From a checkpoint of a small mixture-of-experts model trained on Wikipedia.
Training: a variant of SOAP for the experts, 259M tokens, 3669 steps.
Below are experts of layer 2 (counted from 0) of a mixture-of-experts language model. Rows are named router (the router's row for the expert), gate (a neuron's input weights, with its number), up (a neuron's input weights, with its number) and show model dimensions 0-223. Each number is 128 + 32 x the weight over its row's rms, rounded and kept within 0 to 255. Numbers have three digits each.
Before each expert's rows: a language model's description of what the expert responds to. This comes from a sample of Wikipedia text that the model never trained on.

# expert 5
Pipe separators and digits inside numeric sports or election tables, especially late columns such as goals, points or 16 | 0.
router:116122097147160149070128126122145190072100139081154134124130136151103108111157127150137172103132129146101134194109100102082106131159082108094164117132166165154110131158087127160185072088177128090117107148133130163124133112145056117127164101191168117149167119125120150156117155069172139133140135166191118116140144160141120117141113096086117087092130120076110158182098166139167120091187146143153140127069123193142158159109159104147128044099066157145197102125116105158093088106135149119151124126159082157074180099086146065166131113101107128160133104164198189110073193087090181108140158171082169138147168144164161115121118135120102078173098104169154154150184134124088160085184
gate0:102089169170146108132084134136100159152136098145134071096166122124153120098151160158073114133133143160093080100150122144168104106123122151108092108123154062159135074093144138090154148105141101207131187130142145081137097156112150137071143082083119162115081134156136194139092130138177128146114163159148122194160153072122170101169096172131110152090135103091117120107078142129177117173150165218102125066171116152131156123127125123157158089177085126078052082129154140140095125153138043133109121113120121125164103152110094069139142111101158089158069151115130131071111085129111123231089105191097124146097107143107131110163142135086163162161156119163106086142066073110119124069120
up0:122156139127148103092135138160093155165137125122081113126124120129123088189108152079109123133072088138070127120104128087096143153110140127120059129068134129131180136109115114074089081157097076145134135136088026141159068109144119094086150121131121108152167102155182120125212116101145129155131090127110124166125192101149147116097118200125170177159140145110090153164127128145099148167035148127155091137111182125164177196130088119109130083174158128086090132156129104134116133161148128141094149124072176135093152152144104032064107109159100137167153080065124163098104158096116156131111084165133093112160109107116082091166157125161115173152127129090100199117141107133172108082183
gate1:138127141174154130123152138118082142147135123183196132175114105107066127145078235129054126066162132102115127154093095123138106199135135162126162116097128127080180089151141112149161157172145146122120116155161128131126132101138197172191158117149152147124128140160148117068111148155133096154134146097135092132102091131152117103178127082184198091143083134081120145089146128140123154081095117117156126136173133121174138142082109105093066123167115095111127077152139132100127142105151167147107099162127124136165123106141149085202171153171087088162188125108160159208123082119154143180153109188188099148163111125170105108119177084144181103073109118103148074139121169116160167086187
up1:155138135167167128143165154130118156116115130130157140164141120133056135152054214126051093079115150154095142167117077150127096194127143136080178128091098158113149127141145082138157169178155129128137092141149141114143129120140170149168186109131131131151124141162180105083104102094139101178149136145160058132087112149156150092147164088164170076083106117138105155144120122155195144068057141074150134147199151152141134138083041089107093129130116090129145107179122127102113112110139135136145082163143122146157139116108156050147149141189124080133155132119171185182137121139139156159134055156166130129151101137127110137143182106127130111071160137108161061128104159134168164097225
gate2:170090153108135158125124140182120164130141134137138052115096157171075125062120099118149132145164157103125121115109174128132162137110113183117162104154054124132085119109143116138087189142070103094140143119100121113073120181141084153145084156093070151051099152106133062177114151156109200146113156077213118135130161093147138062095108141104155137141118131140081135113089099071099112159134106066123080128181118142112159115211132098157129103097109148141171172102133155083123123137121110105150119132089057067138096136112151114191092163094146159171137164159177129103133097142188114138108144112114105098108150124151097142144175190185100067145155124150118218156166135123143141119116
up2:164094133158192168159110141131085129125135108212090131089132131127127167077155108135153116122140081115150148063134153129139155130211075154133063112169098112097083099185143102167122162152145148165171131095151084105133123143152138110112123076072159068115087088176153114119123119139117152173168138139189131145088126114057118124124095123149144113142162153109104136088044164105146097130147143130087112156139134106137086125113188074072125102079163134137135080167155128121126153140108150171184101124108089084123119121129143102056106124089119190132147142150132112127120032051152161109109086170138087118132184121189066108080121137199149114137125056149121113113072145164128122129103
gate3:108153158161173105087107174117134148167147142078148138125134096168115142083111117122150106151126141126191075130099096028082183124163124144099146091128152087117143152174104118142154157144101121099147185084173091098129142120117121164122168098165106123152108135151153087136162148135091092137150111125165159154114157179134112139139142125104073182208114040124062077148101137112113159131126066198181146140180159167107198160136094085076121113182126148113113111057147125078136126119106178134128134195130091150130124155149170130131101108122175120172168114142187123127116105152074169144140170111149142167182102176126078174118079143111162098166160161101111119176079171165166123164122
up3:152119121089081143145132095120131144074128135158094133101137165108152098139100076112126150135068072121064152128153173198134100127064144130165111143128107126163089112087165143142107110117178164149111097145095141172121100159137126047110082165080147138126119132123133177130102120138190139131125146123052091105163072110150123071134138127150226088074130165184201178135129151134123129151153170079086101121129121101164050093143146175135164105108134118142160145155085116177113129103116141140097141044165163132119123091110108147093173144115097174125106136129051128138109117123171090121121073139072100078138143064148163082086186123139155156089094104155141147062167089090142121097100
gate4:134159095164133146157065136107152158110167103113112160139142139138106098174147140120112166081136136182140114110143130120135154087089114157121166100115121207103136101150137067091144163088156147098155073172173079129140079132184067069118087107148097172114177106140099124057183108117126162185164097108093082188102144116142151163185100099104106089107102084130127144123136139183158133149166120122156113094037124196152148142100166130180107150164096152178150160097149144123107111138110142111151141156166072109137144175097079124186110197133062129124145127162110130101198152099157145212102092146115131154201098122127150076168153093130159141154134124103139188123134127152121089131080
up4:114185091118166151129090137123125224125148096077085183127134113131125079150153153102141135056114122191129096123185133116174147119081127175136170102153133193048142072122108095078169155087148171095161113202148143144134083125145114081145090122145140120110182123121106121083170114101102141214165107126098051183103146127148135139175116106091082075089097124098115141114174172170160112132158102141130103101063125171167122153082161142181136131145100143150157138071127180144116131143098151088137121177131104166118150164113102126143115157128036098122132113119138142120165162120145133199145106167132163172141093127119144078176169083140171140132104141094130193133136135155120093118114
gate5:140180091083165153117111107132117199144063160106124089138119076137036116082174116104119139113136098157114168159165134034180119179087026142146127118180152113145120140086128119147178170129136131178114154164191105138115129119122141086133084178167090096129156139179089114193134129117137128122125135122121073193122169152048100190133091110127157103100155160116124152140151140128148136150190065163085155109148126142157145121123156147124143114181131106124122113120136127080101131152130127151112155107103111123133155104124151189135087125086100098127168091046123203145106100105121147138049153198104097138109162093078134129113073129156113089123099100136135182088127147137110168098120
up5:129187060112182175127105111133097176146076178113121113139123084157057111080191111092130145094135090176097158136170123020137106154101032117139128119166159105151109118120105102139154179121121146157099132139197116110110136110109138113122083149168116107158187114180080127156149155110126113139159137111151090182114147152042093179134111127136150100096174158121131128151117139135140125172162063164108183111151123150145133118101166140108130135183113106160112110135147124072085090145136116140133129111100073144140171090127138202131060148092093107115180058075122198130091103117127150136070154188116088140105167112106139112110107119115083112099101092131169142079121131168127170118085